Weights of a small mixture-of-experts language model, trained from scratch on English Wikipedia.
Experts: 64 experts in each of 12 layers, 144 SwiGLU neurons an expert, a shared expert of 128 neurons.
Training: a variant of Adam for the experts, 1235M tokens, 9423 steps.
Below are experts of layer 3 (counted from 0) of a mixture-of-experts language model. Rows are named router (the router's row for the expert), down (a neuron's output weights, with its number) and show model dimensions 0-55. Each number is 128 + 24 x the weight over its row's rms, rounded and kept within 0 to 255. Numbers have three digits each.
After each expert's rows: "comes before" lists some tokens at least twice as common just after its tokens as in all text. This comes from a sample of Wikipedia text that the model never trained on. Tokens count by the router's weight.

# expert 5
router:151119151090156148109128109150127123103141129124103133124154121160145110149175099130122141129132141133140140135117117138132116115133155082077130130166141149165137122092
down0:109080163090125123122077113173131139132092118159123154166146112138125155111104101134150149123147106148086106105097150136115165162111143150081153127088133119133155112157
down1:110156105145128122081108133111100136113137127114147100117104125171093129125106202148130144136126115128112103149092135164101143133112105107118136153138103118144116118146
down2:149137110149097122139138101140141127111156115140173116087125128138126113129119113128160139163165142149173130142137138156160149138122120156145107184081095121108134161164
down3:114173153155144137104113152114147151159160078114120136142085151091158102130133124123100096165133138151136124111129129138095122093096131119156116169114096139109117131148
down4:153115132165130149120173140136070128162150155136138101144134157107130141136097120148103111143175146116112146169104099152153187182107141133132097132095103121114127160125
down5:143149110085086189151131108133146098105126168078089127132130081103106137117142120097166151119088085110153106140128146121131133166141134139109150133101138148145120140113
down6:123124126140146150108102151085141119124117131120113137148126131143123158107131125102075109141131122189102148168110141116076134141148138161149146155111118126111175158101
down7:131148142129176140137157102155099091142156177082169097149119179180140124141142128146123142088131116119135133108119110154146131103110136131122122129133113120114172138121
down8:122132151080155115179095126063110139154141136102142118131107134161121116148095115123071093130144077137138163112140092112111114132115107131124107141116128127131191125162
down9:133087078124131146160162145127129110126118156119184114113166105130154153088098120127095070166135137106104106151157130155121116131119118112114104130127140166107131127132
down10:166111145152091120118121120091115141094187131180114144113134117109132115136141118106089130150133115092118182131185117134144133100127126126148100121124147118118141133114
down11:125102099115099145114088186097104133112147181108143151089119147134131149127121132087102129160119156154106117143152120151127122093130072109151145144116145143176186158129
down12:146151123162122110109151167107098149089127148131128088111137170108158106123067168174106134142124137134101140088143105160155112126121108039161102124104118117123117162137
down13:126152110090071148104124165142132136088081110114136141087148147152083120129140133101086131122158105122145153113139140139161134097129125139149155132106097159147134063154
down14:108095140147146159119118148119115116115126112103112122086123109159143082097151123157148102130153185127122100115112067110092143072092112140130124142140091130128099116151
down15:139108119142146113124104107120116151154054125103079119132131148096102142125110135123125120069135130106090101154108165173139124132159144131138167146109143086126209098147
down16:098137135143109094182136103140122146133146153169162146140106085085111099107124135159138118155169112123112120147140143073151139117175121118124114108103135133158098144080
comes before: " the", " that", " he", " it", " \"", " they"

# expert 27
router:124088166124175144076144090152108105101161135112093097157174097125138097176139091124141137148131126142104149110112120161120140177136153144089089158113179144120129130103
down0:136148086109141143102095108165118156152138139136142123108106084138136118154130130149146169113122131121168094101115135130098126130135136118122110145197181169115123146144
down1:108132129141150139113129177139127132122118156109108129173129092154148156136132114129097120134169125099159125112135122134112117117111128153089123148147133122138162119133
down2:161125107123123115134119098130138141104158117113094160153129115116159149135177136120124165120145135101145146120128148135131133074139170089113128147109126134130120153118
down3:177127096123153162142149133154121109117088119066132133134101105158117148096107137152148132087123104118143111099100121143152124131122129136108140152143179132132097130118
down4:105153126122125099116161143142107143176146108126088135158068112090084111155129159165099130113092157185126138158133123084133138151126122090105143087138085113093091124123
down5:140107117144126174123124156153146170148108079112111118122144095151124127116168150148102155105126132130133123116129114140095123146139077093144130177164113135156153148128
down6:091120185120104146120139143102139070128199151157131135129130106105128136112125114119123095123105130164129144163133146125150136133120108107121111144092133110126114109112
down7:120114119079125154089115147128147126123134148144136123119099158123125124170125136106169135148141143151128111183062118132114127137142074127123102149167174127158132115141
down8:087112149112129113107131149109164129103133110162108104128117198111142127105100105133108112166160121131132100157125141137117128114133123122129183114121159120148156132138
down9:102157105116137103094115135186132137127107118108128129101096121138151103130115166152113171099142107114098141128159121136121103153135130142154121153157139125118131105112
down10:130170079129116152113129108123106112157099177118113126100112118139176129181115134106188128123138160089120140103141152151147129144135179138118094137140182120144165096146
down11:088087154129115151139148126130151117125147128157140124098190130081137138085140153108133101099132110171153158152174129125130136121133110140159173081124088145080126161151
down12:094126208121134108134104137084126136157151123191128093106179119111128120125086111123121106131121124162139112109143097157129140127134107123130145137129096109118162116175
down13:140140124130115088111110141137158088133132133119160139134173114131124110186141127139145155147129086169142098135101104140134130101116152102085140073157129125125114155117
down14:079130189120128140123091160122143092118133157106117147112119139097123159104139138121092075099156114137106156130159144154131118130135127165138119141072119118131112132122
down15:115140097118163156143149132102105105127130131119113112155169095125102099054134161129148176124109121122170111146113156124161146115112123139116155146085140124129151146132
down16:107093172150080121139146149124129149126170143158114135141144167142137128145124107094118074138128114152113124130126137115167159124125117119099161129084088161125104143134
comes before: "1", "9", "2", "0", "born", ")"

# expert 32
router:146102126100132123111098150106118151106134148119137126134118114169174111179143098117094131200161131112113127120120121137096124111152126136111085122100128129139108134106
down0:181145135129165091121126132143120135119121132137131112140150084148125143173123114127158106169127134187136168167143081112132125122126115152136123082119092099101141105143
down1:144150119116129134126136158137113103158101136117146175096155131091098188098118116126139140090107112100125125079140102110111157139085145126122113145131142117157150111135
down2:100142090154130139104131144152104169134110182137128133144110152115112122135142136084115140141119149118157147119071114099105163145103124118116181145157133101121120134146
down3:148121161156104147175124142153120099139141135076070153146089126139127115168155142153106173141085115100096110182137088106171127153137084104143085125098113150139099102078
down4:133146117101132151137127133141070096138121145142113106088125119124153127163103069101108137162191128133144119122079132101103155122075131118136123102133090169109152166088
down5:129133157144128131127143164126104117113159168120151133102117104045092126119171159120156172130086116144108114083142129074124132074145094146139099111122114119092121142142
down6:108148143116130084143109155161111132151130149146119099103125103116127122135130106118130142116124096155129116135129090154129136137151138103155154134141145142126108155135
down7:116170083137145134149122142102095133149119150114125149128150139114134128124156185135111173162095111121106110151115084115102174128136104106126119118121117124126135086173
down8:126136157160130134146125152100113104122141109143102130109140122138127119130106132131133130138099150149122147098162134146128141080086130158118114126093120107102155118135
down9:101140109124094140148136138097129083132133112111138149111105124131114105106129125140110051128128154098153148109111119144117116095144124155127132130149081154133125168111
down10:198141091097142091129147130153166160126116099157142095118192178093103143145142089144178140140126107128152112102140159084119091145108152111141083184106120125133136081110
down11:112159126146126128110137126108113169159138129118176115170143156080088115102124140157149137139110119124167110116158112177108088086144163128098125111153120097120105102088
down12:079127148136112141133110141095139135098140137055103139162113118128093150126162170165140117134135110133122131160086117170112090157094098150114116089138153116114119101140
down13:137148126124141135105114167168110086098155157200146102097130179118075145149149142130128132109195118126129164065147088107127126151108148147113169143097142109106149137110
down14:113146161112155146125177137084129134128139166122141092142152120137167104143116101082146113125119204151122106132113119138143149107118136111148140114120140115091096101134
down15:055128108143134131132148145140111123103127127128140139061097131126157149144147133168117077118114116138140124095095123123151115105096113120140179108161137178128160135094
down16:135119144192126089109105096145125130138123121171096140108138155147165086169109135101117181154102148126111118159108117095078162150147148101147128152146122137118123113114
comes before: " ", "2", "1", "0", "9", ","

# expert 43
router:119115153103150148091091111088160133137125120124140120106121153150165129190155110137100114157109101121138128068125134147126131118119114139100130115131133167123109120115
down0:138160148160164127089168134129128128119106102101123142155122196150140093170158160096082128159114143122128129156113137128132107086119130124126129115123138109154098146123
down1:115152136140138105074139137126119162092101139130104147176109113164130162104112124152129165119096123168164121144121109123134138132138144151117123119109153111115122144142
down2:123167104111165112104132126117125137092136077089097074148130077164133175145108185122142099098164116134126138135076125117097113143170113124140128159087130155121108144107
down3:148123129133077101108148153120090145106128126116111126129127130121104174098106143147122131113113132090118130162123113159130128125177079161103168114069126130112100146110
down4:143174129132102148110172124129148119142131153111108157118088082171152141122148087106153121166102108143154122102091095131160116141090103146125122180131149129147123128106
down5:150115153158132088107166166157116117108123100107151086121129125156126124126148105135120124137132095179123121139116140117120167114072150133188111109095111155102147107073
down6:129080132131132119098124112102165148139106123109118129126153104141140155145192086134136133129114160149149128110154084129166106102086124148088091095111128123088100151141
down7:161087133135117154119113147102127108139117087121135126099061108123172123125109168139096122133134142126102161150113118163103129194139128149136142161135166134146114147118
down8:111083148195111151079105136115134086093137134126131123126095176124111124132117165133075142139097112080152143177160104108084152124077143099150142120120137105111150158136
down9:110141144133132114091107097163113096112135087127163110123107159144119145142113094165118090106156174102115114132133140134120096140118128124139082160111117155155149090123
down10:139133098154144096141138092084130184122147106171143131095100124153123194104153148086139119148083120096106183148139133138134120147128102137104133108126113141150129117166
down11:145126153105169139135134114121133112135108150112139098142120102183126143108123145129181123124122144147095121134152143188144105101102139102134117150155133105102140098072
down12:140060133155119141129136099141100087128120120077146138125156153104114085189137174114157134137115122133133127157107117123149104124143152087158141124133142130159134124114
down13:124115124161098158117108128108164141077137132179128115123112147125162177114126105137100161133200127111100139112129119088142135104142093082128120107161096132140103095100
down14:165094135129142171140109122084116129139144141138137129091110127157111141129155135107137159151119182137143133152186131114134139151141128136128137131126132131110134091143
down15:114117114109168107099141120118114111149122126137185148137128122134137083149139068120115166120114099151142106122141137098115130114072136094163116131164167157139091128110
down16:127108146114102141126115148125172119101165118185108121094119124170196187105133117155126159099181162129122145129146103139144147119163082125133113132108131166121116134085
comes before: " to", " be", " a", " the", " not", " for"

# expert 41
router:126105137093125145119089129136114157111115092118133141134107106123139130141143148137127130155148135144170136132121085156118112120159149093102129112124160131106149147098
down0:150143132112140143097125177096152118127103141133105152134086122123124113159137165147146155152126154165136130111138136119127060136105150157109109132133142108149142083183
down1:151144117131126139129146161138138138109148168107108136093117176129141121129100175082119132133096092159123118138101135113132083128093149152148115148114157110122119107071
down2:137147083141133091143123113163107140140143097150140155137108073103126087124152137142153124131132161143099116173106106136129160131109168135095101147107148111173122164086
down3:133111172150131146141112134146130158115147141097152164132163149141150124158125167149096128105164119119074071185087138096123138129132132110092136094113150156110117104164
down4:128144148126157099128125130125130170092172123137184133136078075138166150130145102129111106138124137089165142098130140141129177109122132100167146072082105153131118167120
down5:129141157129097118073089174140103093132125157096138161133159117143130159086117146200135141114156114133099102122139101154131122148138133136154119107125141104134147103116
down6:155128101120131116126121099140142141166139154154127121113124103089174155124103160142158130159118154178129139122148134119109120163133128067143110143097113109140132121146
down7:162141128090151096140134157094129170129120173110110142111153081099162168125109118113132129118130123145114138162117115123132148089119157136124135103157110099106147142113
down8:100125120081159119127118162173120106136088182144166129114111176117103116132137108130168157175109160148099151091101132092122148145092130131171147074126137141140116183128
down9:136161161146116097162142131144134120135131147088125114155151116142150106111108143161098136078135144112102123148129129095168142153136128109139139078128110139154167089127
down10:091142182134099146098149137126137125079146083119089121102162148129155115144115168161115076120145121125103123127148144124127127128122150141093143151156113149151114142142
down11:149144115058116155101134102102180129153130136155121157175119165141114124156095109087146152139124102089103112136116147119101104149121080181080188053127142090101157109124
down12:103116155125129142107140153156142136111120181148051134109132165122131162111160078110085143077118129157152122123133129102108109116150154127122140123142137135142164099152
down13:110117104133116090117134103157122087130128094163162107119158092118149160139156138127159118123148108107135141126104102166122169120151134130173110125130153137151111111094
down14:097156182101109145131141103104098204131152158099074157147121171096135104103125135138146139087104144148120131146112141136154118097177056142116129118150143144103101068122
down15:121126131157123134097102115110134141130126102140130121123127084161121115118164103145166092103107125123134119138136157122148144148137095115112159130147130111102124080128
down16:134175112120110120124110136154122127114139131127116085109112155088131151185146182126109101108079140118150117132105104109103125115121128150182153173116119119143119140135
comes before: "9", "1", "2", "8", "0", "3"

# expert 39
router:116131149120134139131123113125124144090167127130114132115119099124136133151112111117169144146120134148131130127151093158132114137100133153060127141116167114115146111112
down0:160112123162136091039173162122116111141087183118133151128110166123144123155152147150172143125144130095147164089113137122115095103154141108102103125123144079141102124112
down1:150130154146140112146102120139143126114129096071097142187110149156079107082140122172097131099097133134125133123132154156128139148105136150134091185125103087144103168094
down2:220139133173160142118158117107144121145135096122158140137127108104081143164114130146131111132142104121099113119087140105130144136117155125120126107139085155109130169141
down3:132148138141153148099144118105095137173156141142143128064145133157153081156136133107097129110118128141115164099136116127104111129118145125102079153116101129118148118130
down4:153146143108135096144138094135157134137132117131140071124123123133105107115117153134118145110120126128112126168115080111110118124148138124116121097175123125120157107090
down5:128139146124169119158123159123109105130161118148129080139089159066162120160126091142074099153106144079122124111086133103110090164121146121115146108133111104141125115112
down6:107115129131094140090117139162110151119196130147151123159163114134146138159113142158106120141132140131116133137088117086111109102143105106155160128111123151152086103105
down7:138148158124138133113157145096153148106128091158136140109139083109142110081148109090135160140149170143145126141144086120107111142090179136128119160142115135095161158111
down8:140151104077113094127194122126121115153083133156127140147115122092164091114088136125086086097085186147136151109164116137105150130111162166106099143140145172162105120113
down9:172124118110121157166074143122115114130150125131151130128102137155142148110168115156134144137132133131131091132116143163113103103136175130170135122133152133148134145117
down10:084111115073154124111097114156109121137136151098131158118116167139123111101124135105191122147169104161136103096100107158097125129072100114135164101151134166142126126117
down11:138148135145103120123124146143148150177115139167146104138079120150092123112103136057130107115129151114117093126118108163117107115099096146125081119145119109125128126108
down12:159119150102149123144147108098174162117128124139122157134129103121089153100103111132086122116116148129178149158105125093142131158117145164104170133099111148092144171162
down13:122163165123092057144159106097178127103125104137120105170095101125120089104144115165163121116129190166131155141124122179142135062149120167151109094124171111125160116078
down14:111111076113125129110103152127162133105129113134165136144167088156123159161155112125156113134120147151141138085100170142087116062118159142151145101148121140134126169105
down15:092142143144133094167133167123166124104094180167116130143119096134111125131103146095128107080098138088114121129172136146139155102162115143127130111149128132076166120187
down16:161111088128115146124125116104149157128113132145159138122134128141093097119171135163122065162163092135129086132118132134160152118143140146166122122115133133116121134110
comes before: "1", " |\n", "2", "3", "5", "4"